From a checkpoint of a small mixture-of-experts model trained on Wikipedia: width 320, 2 picks a token.
Below are experts of layer 8 (counted from 0) of a mixture-of-experts language model. Rows are named router (the router's row for the expert), up (a neuron's input weights, with its number), down (a neuron's output weights, with its number) and show model dimensions 192-255. Each number is 128 + 24 x the weight over its row's rms, rounded and kept within 0 to 255. Numbers have three digits each.
Before each expert's rows: "raises" lists some tokens whose logits its average output raises strongly, later layers aside. This comes from a sample of Wikipedia text that the model never trained on.

# expert 11
raises: "-", "M", "C", "J", "D", "R"
router:130094115168134181152143148155088134107107144183141135095118109115156133144109161162161148142130156140127067113118142114120151114153144081119149137130128112110122075106121173113101115092146167
up29:133112114138133082149125140144140114162106186136109109145109127128132118122104120182137121076136137094168091121143103161129142140111167154152139141168083114138135166058145103114117174154158097
down29:170175114124140131117106164110151130150139131112175109165114095148089127106106160139150145098120123149104108160148125142122129124181139163167149132163130150152142179110147110143136145139112130
up30:130105136148086111091122114145133097147139170135139173127104130112117098138118151167133120138128102140115106141127157141139141128132133088118081147118113120121133120140108137159127111121112156
down30:140134076141109149126193128125103109139119134120173143117081125131108129091123159109100148126121171144141139163159135137123175132109135132122112122141116114112139114129154148164128141190137101
up31:119134111151111180133125107153114167102145130169132108102121116133148105091142109129157135143152095117162088078104117138082157111099119152145147105091162122112056138122104114143144143114170103
down31:132114098109104091138188172150100164106162133138127104151107129113130089169130111157135108137141119095143139113174121151102102165126133168137099152101155144091094120154144123161099133072102124
up32:149117138173111146126079116087137124145121141137115128066169114147160148113127096132124130151143139165139183146115094117134133084085135155127136145150127151135128107118158103115134132116141117
down32:108110134155102121149112169114106128057155137139105106145123109125112125147150107087099129145097150121094115103120162103113135080127163115125119150112118128148140128087102136132166137118167108
up33:107134134146111124103139121157124083136122156134154149106100129133083119116122141162121138149090137148154083129106058102113121155166164051137151155153079093172130076122116195140095122101118141
down33:084158178103117160125105169072147134139128125125152122119085110138110149108210133139134130108099129180111207171151130123138124103156124090150086103141109107131154162126135146145120094101142115
up34:111116116119138085126151166113178079080133135087154116092112142119135165100108122119114100190135114162157110162094135124086115116133143142157134133115094104114119175117097129133118095116136156
down34:125126171115086134096139087117120165119110140129136133148143113104134116072135109113166153107161146110082091130151141115135114140161153140139109131111169108123119111136147154130104181136114114
up35:129123099139108136151135150128165143106135084133139128166118099134134131146110080128148070081082126140136128154104143149135116102160164128100090110093106159143153167125124091129137131110120106
down35:088106090138148128145168161139123126139088116105107071122145152140136109130142117166138101121151139156104115154134127147097127074197102072189122089158128159113129106116095154110104107112114143
up36:157102125132107124127109138118095084104136149154128155129115113166104121106137115134166107111103131145156138135130105137113148111127108132104142105114114162162141147133127132176104129147172136
down36:131105180171125167102119119121115163139120132137127132130105115108137115114140102125096111111135094119120152119159166128161182150127133138109152101150125144122122145155096098119136123125164087
up37:122118131139153104138160139167085157122156120158079161139115095111096150128113094159133197126104133118116147118127117137120102149139110109051145153089134132135099113113136120102073125124147142
down37:079151106149120143110138115115148111159130174118083189171155094154129169078154093154098094076157104108102106143158134107146125102130111068109116130164131174081108141193165099148112117129143133
up38:113107119129097161167161109149117113148137134171157139151135131116153149137119142126152098143109152098158109168146149114172088105131119112131171139130173157181121129131093154156119149119133103
down38:119085129106152142159155092093152142129172152122114121099148119139089124133109148103121117096158118130100140114114136129096149121136181121149077106198082115147090102101163153162175105133126147
up39:168136128131121138145119122105127164146108103146126094154177123140124139117147130156118098118112129140120119072118153157149157111146106147126120130146149081175131107156121131125082182099123160
down39:131143134133132108099103147097122109153138159127134140126117112141159119124083121156134149187097129127108116153135153153121144135155105127152132125177162099120108134123177127118150134091117147
up40:104129122105135118142146130154142118129140148133148120111132198158153086131168148127116164098116147143109110103118171103134169180149095148127179112122108146109142129119080143124101138123130173
down40:157152156113103125122182131101135119118135118155121093078077119186147130147154122107105122131184145141157154100091151125118124093089109170112147137125147154114133109112148121116149140114127152
up41:145139133120171111111141116161136190113123173211149169104118178142191148106122137132179128152122106096151123138158107139142144103125168105146116114136130093123097140146108110166124103064128163
down41:146110153114131170173135084155136159148123125164112099138145157116187139145121103149103132134110135113110119127150142097120111136078111116164119136122113123182143145130100142147098165086151082
up42:161144093120136123125165090120093148136118161122112149111114103141144121110129126081098103104158105133100144115117118158095123110119100063110098114104128189135112130090129122198087131148121152
down42:092127161124142163161135103094122133142155109146160156101132141096158091167141157158098130128075123075154125116119132133138119151108120137144141139058134100131124121130108080143112085115143084
up43:125117161146129129135148106149110099121049127156166124150133163170108158100140147140152122176145128100111138113128125115092094128157148117091097175082129078116114124109104104126091107118128143
down43:190115169104137131089118126139157143168141114136112130141123095110164153145101135115114153173125124110112126138166135181148113126119185148092139111133140137108118153124124108160126141110119094
up44:151155160119155125117151159136117152124136119126133170105103128164123146137111185141065098155151135126098120112126144149155143137130156082106141162110093114105123115160100079109138141169141166
down44:134171090123100142118135184118137115134094152151115109172188129124117129150115144137115107087139122154123134141127154107130103125157133165114120117170142129132099118093125121129118113102130150
up45:164119121083137132125144107145085137116106109116133117106149096115115141097118155157124100136092135087087136141150095125109123149112120097057144136122118090098142123133123124105122134134148122
down45:140109150156135114136109116129150107117127146165114134134085140110148104155177143090180120162133107132087146140136127142130142127147136175161153146105117144092163109102139099167139144169148161
up46:113128155137094115129156140149129169163103127151092125094127139161125147152113133121125090171114161118106122125153093131130147104143124114154129099135146148178142063112164114124114139107129132
down46:109123099154116106139103116132117172146104133125167153126094071142107147124093103143123150123153109124162137133160115127105160123149148160120127162103192115132147092098111159123128155119113151
up47:120093152160125092148114136144150137164131202173157113095121122146152119110153173173112080149066137144108172153119142135151102107130138119111141186105156096154136134128159098110127161141146188
down47:162119126198118118100123151077100131131138134116109171124124091103166175131111135121105128109163128168147162148121159125103128175151160113149092108129140142085159116125148140095144130115137165
up48:115103081107125153150124144080111114126166103173076106110148144145156114150147114159132113107114131113112122092108143101129119182114112111138111080117151087118159140150141145147072134165134115
down48:126129120158126131113142169098143085149160129147141186140092120123120140143104131136142119112132134102152110108164129157129090117154126088115133139088088100129161176134086122162183168135115149
up49:130140129132123113081118077128134114123141199160140156145160111173106153115122093104128133108146134148103124153126152167138132154139132121125140151105107113121126154110166129154139146131096109
down49:131130149121135119108122168141146123153149118151125120142104146115134135150068117122166112127101125097112066105121085109127132156148156140127140136159144093123142127117160124124145113107131145
up50:112129109119151133119105151122130135101137151153143088160136125160106164125119164140106131154097140112133118175164173091083094141170164095143130116132108098117122099127137102087108124114081137
down50:164148137104154126089159121143150139127099141105127151119100130157137100106161166126145107124113142091150104122103106088150149106138173168126118104137119130140089181130129088118062150123103111
up51:186129094185132100121165124165107153153147133099168113138121151138101135126160113136108107133114120129125149098107150086172145175098116148130164110107176126116109109153129086120152116081141142
down51:113122141113135154150101123098139163124126130175138128144138166130138143119135134098177122137103109151108189088186110097150157098134077143105144150176141091100097163103163111115133115123085126
up52:108126148123171092140141170109125096135140141137119121102107172130156120116111100118087150136125140087117116094160101136100142133180065092112115121140123138158102161151082119140135142142104122
down52:124102137140134103098107118125136143113167116124088122128124120098104126104172134092155155128118122146134093120124144076149109104098074168135084100114114131128087133146122132120147147131161170
up53:115109131170122161143126156113134118161138156154135131142104142208150145126134125125145085091111161136158089106146096148097144128168117100146110127127119108116135141071093151139105118184153137
down53:132137123136165148117117131176133094117109054118138129105082112134103121086090100161127122094159159138133128138114112124096174152121126131103098153172151118133130135126122121082118166144099109
up54:156105115127125152157109140183106136139125165086122096117118109138140110147128092134153123136148107141122103127077164091090143133096123131170095147122145114153139088114147122136117127091110170
down54:114114155111106078177139131182114135105147060074105130140129103134128128120113144151118157133144109156098094128180123179161138104123119126162118130141153128163126163127117175108117162170154087
up55:144156144137108097136118127137147124139121123125140127160164130150150108155104141164112153179129107147117125102111090116146124162137103131127110137111132109101118106093142087135120097122173159
down55:109147110113134093131128124075084122189158125129108163149142121112121113092135123151126171100138120140144147126137152140095097144097135157112133121156091140091171140099124110142142142156155128
up56:079109158108131133145168107127129109124112124159146114175114142138111173150192130133106136110150132147146097106101126125094093172086088170162157129137078145141130072142144149160139129101155118
down56:162183135113167116183092142158114156121119131117136168123116133139128145149116135109142135139136128094094132119080118090169108142123123143097162114144100164124139155116102092156128093140145121
up57:167151160155137121147146137118134113145114113127136164127083101131108142145132110128143183137153121150114096143080091146133154144104151126134149127132151171104117153073113104100137121152158128
down57:136158155122118126093144113161169095114140086103122124158142101107128133148119063120116158140099158093112109154120128141143120129135104171139180167171119142137155121138144147116103163125097161
up58:115145124182127077124104142149121164137132110171098107088169074130153103115089127143099087158144142153134167093095088101155121111172187147119091136111140121122152147132149121066114146133145143
down58:161111104094151137104063115112160125140137158146131092129116157108127124122125129121114108129144144126134085163153125090135104138116133117175086142132112107164125142125181103120157127132094135
up59:148134102135163119152133137129127152125174115111146114129126154079150153143145121095133149095081155109113116083091076064118140169160099104099149118099142062119134100114141100079163112142096171
down59:156112116142145093138101088107149127059099139136143140132141113140168115126109109139147107104150137171109102123135142118133126095123153138144119106104156134102152092153131141122151137086118108
up60:139142118118110163123089149091090114099137115161142111085139139110145146117163108146098104152090171180140123113152082120118153117128110125081140159114177138196105128140173093132108130079111103
down60:120116151137092137121146115169107089139111128168114112122115118180122113122168124162113126127097132125108138124095127116113153111126141123136153156142145091149111153126100110111131126117136109
up61:132115111126142126149132129127112127128173123184118170100132110171142117097147115100119171157109169161147155109126128134124109127083102135121093141161109153091107125124174107135096129115152155
down61:145109105161118132107113110104149121094150148127158150136115157152152166113169112119141188171151102107156145141112136154115106151146131108169093130136129122168127085164107141120148102122087113

# expert 4
raises: ".", ",", " and", " M", "8", ":"
router:083133081131133134115130151151135112099111184120130077087162124143112155136122134163137176155095138162115166149126129104131159141089159161105180087145143128132126120101091153106130125158149179
up29:122128109124123165112128144123120152136087171136168109130113146124098142156135096103141120122101159093104081130076140068146133128098162127142145119121194108134151150124128128075159077151140137
down29:165144163135103110174148132083109168137080142133118130132134120131157101095137125130113125089139119141101139152134120093175105107125123072134136109089116133156142129161141126106098135106141132
up30:147163143133112144177157135114125122163115102125159080098182130110144164126119142143156138112155126186145118128122144109135153107112180116122116134132088128148123119121133119102149178115096132
down30:170139119107152150151149112127144118180128164114173096100141114109135113100122162117120099055138110123135098105164112141142125075123138135166118140127177180157133119145111119130113145169130128
up31:157145147106138108125139131122133153123127160094128063113153120121155090142151101117118095086131166115161148128128190128100120129127136109099116159136115122114091133126148125113077090162141119
down31:066127116161088112093195104133137127137096142130136161111111137156174119129128134087069138143171141113124122101114119102104117135157112141114127118141149135155159138097098140119111125134132154
up32:160144073112132089148130136172129151107166188097120135128083166159131145108151094122091153150145168140142084093159091163149124141132109098086141112117155106154138132140135154078109130172125153
down32:199150147074129130106101118162108147131143176147148111111098179118048122141149122158137114120141132110171130104133102127087127160127095097149069116084169106122108185117138117145116140147127132
up33:123126113156098119167125120103133145113111122149113099120132125100117087120082118134127104107150119114138103147191147134122097111127148176083122115177139139174113124140136130131157147093130187
down33:106164133105140064093111148142138162120125154107125123098130083149137167124113134135110120145109148113141127151129134176144087120163110172147148100142131136153135148121104123130156135134137159
up34:123134102183152119106098098109158124096155127150164112109115101145152172076121124132096109131093124130157164112093136118139176121154121144109130145147172078152142127121129126134140120139107081
down34:149092124120088168146164119111157153140154081130115102140141114182134206133089163155124145136136129120119121131133124121122106128139140064150129090127156107159119144129098116151114136167111098
up35:114110117144137140149171141171121122180103107104083100097109133088137124126151119155135152164085106130125161116119132130110155146138104096117157146144098168121140120128128132148101107134129133
down35:137150110121128153135110121136131100146146113077136126103143153157090120112107167163091122125117128111137117180086151140136105103122158137097133097182140099102097118172138093193162112120114159
up36:094080078118145193121117115115119109096126136132116110112131139094099082093112152113112110128131193132122086121167093107109127151126141152116143143145180117123126132123113135167130114116126108
down36:127165125126096145135126168127167133151108114103121147187128120148123132133132106120138115144130167137127095089128103111094137159149152129114136106056132170089093167161122132098150119148136153
up37:141125128126146146133110123115155140105110219126117123142129093172117125167089163067140112173142094143135135156127150084150085081120121124138145141151160125145123147135093140111113106144122137
down37:153116104108119119154116139132110142170064134170130161152179108143132108159117133177109144121157137120110173137132135109134117190078134121131140099130141094124116111126124140107129109114111103
up38:126117158137147133138133174138140110138115125170137073134127127134128131155119150122150133108114122136121132164088115162113129083166148089104112097138149126145106116135130160115157159057132146
down38:119162085113123143127121085177143124154089111158120136155128103111102132144102112099130096112106122151149085131131097132119139120132166128150123118128132191134122146164094100122104136139138118
up39:161139114080119142103116117199113169080154120121137110139151125101120155163130152107133136105123094124152135136110147178183148129135098113111160118122111126121125123129091149134140129103182101
down39:112141131130142104139157148105092109117114117145068150126117119128157147107125115132118168084134073154136120190136125133115122131067120127145130149153091112080181106148076088096146141136125094
up40:106120148153132102079130140112131145103118128151101091129105108112125150112103137164109128137140134123110129087122120127151129123132098098129146102145104112104119169165139172174152123116064165
down40:165133158117115142128138141149117116118133128160107118129112127128076149103165109076122115103149152120117098091078142150121152166185137141147177120129177097151152123137154080124096133164161133
up41:117154117137085137104115176138096117126115166121143141132160078099117099178117147155105131121154128167106106104116149112123115132109162116128179145113143127126130154150138131106108102155137121
down41:080102093189110095132130139087109108100138104180109115109160109182108151115115121140136099114136106131142098183118111138127108108129165147109123106146132120096132136085135106079114098156130120
up42:143130135128129142102130118115130123195160122128107169139114128130076133158149127162147136106113110116140157097115119129175166136085154142115115120123132173132122146110131168147119094129131101
down42:099129155083114129119103132115131113121087134137123098151111143146190096115115110142156131117148116123142158122068151120164144121117102162106159082149102123113131137135160088127137134145105099
up43:143142137101156104129118145137164120105125129135126159156111137123108126129084128104114107159123101105109131146156136114137124102187113149082148126124116127140133089150149145128133100124109170
down43:128131160119133129116108111139114122091137121087138098080137112146123131110115108102128118115131139117081136152126143139139124175109137145153096144123155113088135096153158111096126126101182127
up44:107102149102088113060123124124148109120107130095118111139181110054107121120109154131136173135163098126097153139179115128150134124140112145103154171107128102110130140133131166109088137140121167
down44:157116125112131162149103145137167142121145125107124129123118172119138114108132109149115134135149087166121104144137104130132114147118134132135102162133114120149114119105093163164118151117136127
up45:131106070112133125130110136156138079093106154156106103122146104099140148123108174099117142097129144153154121161128133097142077102161144164080103173129129193097112153111119130126118122182147126
down45:141103142066106118119113096122182089126133134153139114102146142120166100100126128119128100126098096149138159138183165209107126115120113150107120117127099110135128110128122114133116127124170124
up46:104120110112152112173133121131072101137169101129188107090119135102181125099082087125088104092075126106120163097105130112145134129113128106130151132140100113140090100127114122165134154151117126
down46:121157105139119093126146117110164090141162092170166108137137144079151107149135095137159113154145128133129117114154121130074168139101136138135125107129144159165066129100117109164118119125109097
up47:128133109132136111137139158142137149139136111133129080129139117147124138115137124131060174108143168112136130104137109131144119121133116163090141133169131099116117129154100132064174153128118134
down47:117108126152117143161116161072166132134132147108111138126142140171129133091110117141132106146170116113169124125137140117154121138120182166115133167113152120140126070112160157140168109135111121
up48:109143099140077126147128129149148150155072156155127134142106156142107153140121185108147118102148111131139165101125176132105168074116121099122140135089108135139150089097130105109175151150108125
down48:140141127083129143108081102083122134125147179104111133110098097146123154137158134119108129084133169094102135106144125156101134120127122133134110099154123145096152155130103104129119128102145116
up49:124111122131133124124119136087156101093145093123128137107108083164115094131114098177097093117139168137123120106172132110110100071125127128116130160120167162157105145152111090149137127106121132
down49:126131159155140192138097131130146118090092138143160153133199129132145121100128119124132165156166130104102146163136130142169113160163126092152134132130141144140129101084073133124162100086152170
up50:119108138141161158141139161099116137111123145178114098092103119174160130091094115100133147153164103111131184150089146128102129088128136112107096141116138108101140105135090143141114111123145123
down50:144099113124123143112133081105090114095128147118162160107192108142087140161132109138110113129096129097092172091105075134117141110131129135099128131136110166112148117122153121101117120152112122
up51:118098094162118099158145114132138102131108151103110114146064137126102144102090139075095114133135139129133141089152144127086160128116131145118124143108117139131120138090124139181097168147158076
down51:143139152082130083083153128159117120153159122106143145159118120138097108170188155139124128109143167111145123078093150136142102113121147094105163120107120141115163139151086119105103144136121153
up52:143142141128160162146086160126118152150125089171120106146108103140106125112102152165136142120119077153166122157101143084095124113106132145109066128102093139151142158099117139145103136153143130
down52:078161150139085139126116124107086125089127158098129107132138136142128152136151128143104080153148143155145151133153114168145082090113144172147140098117142124119139123142118144113146130079118136
up53:107140137124157146131141141163146132123147129119149076117103121113115145101114138110132136159091102131119169097138187153165162142111117097118119130124099131125124131134132110112151124151099156
down53:153115120121112124123148100134092119140127145121094133077155140147164156131101136138167145064123141140107096153115101166103088134137129141175162131122136138100162078159116130151117192066172138
up54:172079144162122109089151148127135163131112145131089092190091119112116142154139121165129169086086124118098089155166141109089123157086125145109128126127079096111168092134116125127106108120136136
down54:166162095105153130120166150100087168079097128122139193085096148161122144096147127124112125157102121147101133154147113202096118110128097107105140156107112166142124109151149157110099177124119129
up55:148156156132107113163115171148120151120142080130110133109072102122131142125129082150101125141153111116179102127100097098086142114085148130169121170137129120143159094175130121203116093132125141
down55:111121129152114107101088166077128131109105133145132120145146148131144119095103085128124134124123128152085176145132136140147101130133164121108133125138177133124180100146151139099136168119141103
up56:135162127147112119163127091135134124084131151124132128098120184109131139075179163099122164125138125108113151129073155108148168148104152126119166117123138149125142126085144125121161131093128129
down56:142099158101120144137119088090168108132128109133136155117119076125118102174146075141136108107157125109116099133152092106139132089132140131118066109082103147172058117130116130158139078139129140
up57:165163080113118093091145145125123134184141151118127131166096152157114146101083119091134119181085096122163131112111137121095144108144118124113109141093105124093103090105124148128121125102165169
down57:101153198122109146117116149144106143143190145125148139144120096142073140130158132148126113138128112138126131090141147112138103104113110131183110126108114118105124117151134129126139176118087116
up58:110115095129129107128124172131112111151131150096164098095115108161092129056143109108107098130128141146133161126160106116139092137100126148149109153148165148123169153092129122086098121155136128
down58:150122141090147107133138179129182120123168143144137157128094148111113135140122121099123083168154152128139120097110124167112095102122112085110128104106104153134131148133089135159136126166125128
up59:114123145128118093110156144148121121138154132121107111118115116080127146090148095133102141133101128097107121144163115144116172148088156128127125118136125118128143110137155142099160140098129179
down59:122129154101105134107096165114125120112101088121147116120115125122168121171113116139121123103126140154127128151112163148103145099129141120090154144140082161113120123097149122128136136116157104
up60:100143155114107156136116183144109119114157145132133117142119166132090089177149079120120151127127118144151151141105147099149149128124123132147132126140167117145082105160161160141114134129161147
down60:146135097113104127116122143139154112118145133127193098109148086163109153133116106116156103113098155122120135131129161109120151086156179165083142104077133139131141109097108128151178127097175121
up61:158125105088114089110119147146123151092128157098163138105149178141096163130174136157098124074122115161144124103119143095137071092092117117122137122140101147148070111132118143136113124142130154
down61:096119143100135153102108073157136122162088110133140138149140173124111143151169108168109143147078095140140145095144157115156141147100085137099171078154137162125142109147099101145160110147143110

# expert 15
raises: " in", " and", ", and", "/", " T"
router:120105109142138105165151125095111125138143133130081113097134104143160144109131134159139116136132161148146155137140110086136099125137128152114125160130148128119115144099123098130144069119177166
up0:098127150130115091102145135086121152124117154121147086107100070086125100145121111100137160152141098151085086102120135135163130138149149115154109150142114086110182133097136172130105161140102148
down0:125129153161155115143065140157167164112136110096122130137114133132136083146114155095108108097116126170159146104112100131106088102100105143130115113184141189136091145160164123104135141135155135
up1:113113160131119155127157148118085138077126146141116124105132154114100101135121115179138153077134111135121098141127181091132119108130122119170106129122145082139124092150104112152127089138171100
down1:121145168136127129114116120133111143108093144147090143163114160159126118143150137093099134150096064098130149107109141136158122191126135128124142172128146113124146134154108156111116165135159163
up2:164123121148109123128132105111105182113138111117137121128164189147118118090142147153103154123128140178116128162110142138156120101071109076153132119104131154142135181119155106130124122121159142
down2:144119119116142112122140103149089113125102119151107167079120117140126114076123076169125141138165185096092104100150189090145119134110142187113150145114106147083105118134113164122099145180115121
up3:102112134116137109129105112149103093150110153159118105119145106128134145125127160129093160142070170118119113126103142100144111124107174144134117152177134164143144105109114110097136112119115139
down3:140124117115165088172113121153157149111121122089182147158130128151143141090143128136142144093181115125159138139129128111111115109166148096116143126086136123186125148158092113093143131117141139
up4:091144099121131126148118116045141150127124160137130092114130133107151137117142147117097169172099107135091125159121142153119110113145114066126103138144138148114170131136140101150143074128159133
down4:123142105147113130131108185179151113111149138182107063094128130086128120117122154117125112145136159117169090103171140112181149116129125146168118149107145126117135154091156097168137134128110122
up5:139182099142158094109105116139116129112129146122092118123104090103100140081074113153105080143133098143171138135111126123103108112128148075123097143120126133164106137088111138144159123148143150
down5:118140116105097138140117114131155112122148121126112128068154101159159136102156128135096129096153137117088116125102165105125106125091153118171145138122148107154096114119070091106135150086153114
up6:070114095120126095106115108102097129154150145147132132137086109082174127121132138137117122129146127115167139092127120134136139116133114110138164141138117113124151086168136145125066090138106163
down6:131148139141132181110111107108121128165140126083135181128105137089137127140114105131097175112142100142127132136104106143136132123081117126069111141098124164152141112118157111157113135099086140
up7:078124136148098131140114134114161163106184114123115147107123120091129138157115105122074128166157129116079120125118131147113117135102146104128115167127083075146118147080125163153085136130123131
down7:180171163179106101151096089140154132104115137120153154135075163115111103102146118125119146207130125158122123158137147133148104179113130127146140132169126135135138149126157141141153090123112092
up8:120133113124139111115193152171164129110136142130158089150101120119099080134114124152112104120163107117108104125091121153148093149126122146120088095083139155143119096123134135102094118120093152
down8:129082115128140115131093097126117132154130145135140172128131181165099133127129174119127125148133076130145137116143131152127114166091112131109152133165102117117164132126147157141099132139151075
up9:129124106108120088091154161136130100116166128118125133080165153146118111133116162109117114118118162119135084121069121140139100131124108135113173133137101150115093139091144128169137164107127130
down9:125146157152155180119096116103160129128101148113082146193116130153121123130139104138123104104096138110106123152130146156147171120094139115108102139142065127164101123089167112118143110123139156
up10:102115155116109125148127120154100161145127101171155126115151129114101123126138064133137127116096097110124094151133108110179128144131196133116094141124163156125130077155138133149150161112135092
down10:131140104142101098139131159121162109095167165141098084163125130117156098165148107103178148138137132107099150102135129084147094134117102142112152155141088145129135136124119153110169067153143135
up11:139107134133103137122124130136148193106135115074124091119107114140129167149133113155125133139164126130137093106149157116145125138137109122125147097140151126120150094130109178151136140148148138
down11:130134137168074130113135134075113144131111125151134118122122122159155147126111159147159138109083175088134122151149129149082133129149074147131137172129128105125135109148118119145173121127192134
up12:135117123115149098074124157083138111144115122115131137147138101142112115080154121101108118139152139137110123108136123120160151127154126140136122098093107126146108113139112127118117106108152113
down12:113142119112148126140130102170143063159134118114142108110155115120136143117083101161087114098140125154146093138129155102060122091077135151166091118126135124119163115146158113120129151174133102
up13:205134102134103081112159157102121121112108099097140127113070147141151072154139147176102185149091168083149113084127099158110124136153104094138167134125130141124141122133103145136107127133133161
down13:132136193170143169128181124146163145155138128144098129099123156150139101109102105110115116136162139136107122142145135107147108119139147121103146157136179113175128133140116125145157174107149132
up14:139111116146094145158111118168139126180137092167133115120134106104175114118083106124081140163147123142150113084142122094121131100132109172104147118106146094155118154126132097158145146086134145
down14:148088131132113107106093137097151144156159176135154126161110115134108125145178113117106135112128100128131099121096145139134133115133161141125126122142148143116168107129184119111100168191153143
up15:068150126117121125167104102162106121155138105124145101097153120156123148125112124146120138077143149148135134093135132101127091124156092108135077133107095132135167154136139118163117131133109116
down15:125065159148150169151142142114139131101109098122100085128140107097099098121163121150113096127115102134142143138157105127150155155134080140124136094186132131156090097132094130124134162156126112
up16:120152109141123081107097139130110134110126132119132131126133087145075132135131126178146162165134121136129136074101118129123153102118159104109142134078147121110108131154119116153127139136109148
down16:106099172130134065089180083128134175105126135134153084088184122189150118143176115138129117126122139125131100169155122153144176111133142112091113109107121110155091098120134095123124153148100135
up17:094099136158134131147088139123155098128126098093130130137136122139117148106157080141100139146138164110119113108149126139112167170098136112147137144144110139123141112082143144144134174105106158
down17:107117114141177123152194119136122121071162147124105160137148099083140156092141147146165128114080116118163152152107153135142111129155086130111114070134069099123136140128100128162139093114125105
up18:120125145192134108126134155128158151102106116140194121114093167113087154149117069136151110108130106100143080149109149131132094152135163100127116108146175109109131141143091160131089107138166096
down18:135117150123124109129095136124141110116125128110127161114151139131141118134129149116125150151141114133088154140103091112189135102101168109120130150116079141124134145091119130165131146114176119
up19:101107129172144152156114115085131129154137081129125137152140175126118105091128132149115122109161131140087120092156127093105123133149158143129116124122148119097098138102190155130081115133116171
down19:122116115121125122144159137157145124122130096175153155138092109114134117150186129137149166095132144128096110133138130164097128137109101108126114083104137118147135106095173098140114132104128108
up20:124095109138106087125121101150165084074145119099114109163155104121134095098089086166122186131158115109122119112128169156097084137121140124135142112108127123134085097136127179121139117109128140
down20:146137157142155151102142154161110155142160114157200148161124147102124122144122126131147147160154166114156131138115143132141100121149153149131103143088117115128151133123146136136135140120146100
up21:097128157144131141149155143156110171122123126134110095136065141095121169137106134130140140130103132120136121079097142124109150140128098098136169136131121105138121142087118107131069144113139163
down21:125112155109129117093104132105150118105125133138115111110120104117153157153178156105109106089131141154132109102132152121137098117115139114137099181169122138129137138113097111116139173132183143
up22:138158126098115139122125133139082116153125116178103147117136086134152118134120081127128114124158140132124122140138142134093103142114127126114098100118159125148133106100144133121139137094164126
down22:137152133134112145127155123119135143117097096131158132157137114108150132125152117117061173118139147112148144123123155153127184108122161112105117143116119138127173120138139115101145153139122149
up23:111101144128104097137134118164169166127127147161131080103126131115106098126153123126111100132129104129164125116142086117150122114139134129130184145120108159092142080133124126130127137093133083
down23:149125158096169107137145170080167166136129097108099112163126099133126122112136117127132115148125130145148163142184095160160099106129156135114108110109126130155132120114088131123141082166133125
up24:151154153156123079144143139115120155099110116125138111119172145103081149137146102122120111156139167162112130154098152115125160086131143186112139098129079135145094105126147152151133140112106150
down24:099109077145119146148080122162125135158122154130121136122087097122131126130067160112095152145131116108123093069134150140112117124137146118152109169132120160122139101135093131111101112108138131
up25:129101121131133103111170138148128124141139101159093122111084128102102110104119106124145135135146160115181144192171089112129132133136145114109121109153132151101119138147130107147070130148132081
down25:129126071127148125122151182123089126080175116140095180096099126088145165137123099119139103113164131087163172133136128111133126144161139129134134119128178136101117120140108112109108142115158085
up26:109147100135108084122092150112126152119106099128136112132168116121126139160111137115082105112107171127160118171121157110144107129111172104149139139101146158138132115101132119128106133090160131
down26:095135114153117130108100130183130078106138093122156167097099162127100113104124152131096125126167127121151123098119148129114119117133143108140124102112148093156128126116122142158146124131140134
up27:146088152126089074114118168147118126139118161138140105118107122098091103139141110128111106114170103141108133136129163127106126146130127124126147174143110140099065067187133145097094134138149160
down27:104140103149089139105131129112106174126136104147136180116131120150113104132121112174097102138106108115108128117158099157122137140108133092163098138160115129146141113172125120151148154161155107
up28:107118125095112114156131127089105104153106112136145093091110148097122178138106130130161156110132117131130158123117137131168127116140128119113135118156129133122105105135155135119121106084102092
down28:116112133168153134120109139154120120099126088136150091127083108153118135133136147112129132135135158107135099112092111113103132135110123099109113135096128137161113118144147091156155126095125086
up29:178098103117130104132084135121124142121169114113143118131123115141140165090132124149080122134076165149121105152140141103103151155157112130150187126104169122124077132149151122120108104117111130
down29:152116119062098146132139137091145102114108107116123110111167152159122132138195117112157135144139134123143078139129111110144159132123135122122129107133116128135103108116145129147116160123074125
up30:113118140166116166059118125125102067125152148146153113130096137146161145091105144090112146119146159134092143109142108121099134117181161146135077096114129137108105121150143120127125103115130092
down30:159141128155160116139103121089093138127159110131152175100157128148127123168082093113135144125147102116121127158082147176144137157158126111149159134120120124104162143143119157129132127161108128
up31:072114129140163101102136082119131151099137121127147091091115137132137088138106110097095134108120115152139117162148128158102156071107164136130123145109125133157164103144147156113151107074152123
down31:151100097104126155162068134163167088123134175105121126152116133074104109119127147123139124133154140105156137116101127083130159170127112141082121149124102088117123134158151115090091137130115096
up32:160141069152145151145129137146129123128127121131117102128131093182122120129145108177154158166127150133122120134127141131161122129136141084124109132119120134152128135128107117111107136140180136
down32:130145154156156168103161108129144130121105094128126123186123074121112090158106178115145121113167143186103135145159111106134188119142135114085102105112131142116140088113135156174125111139117137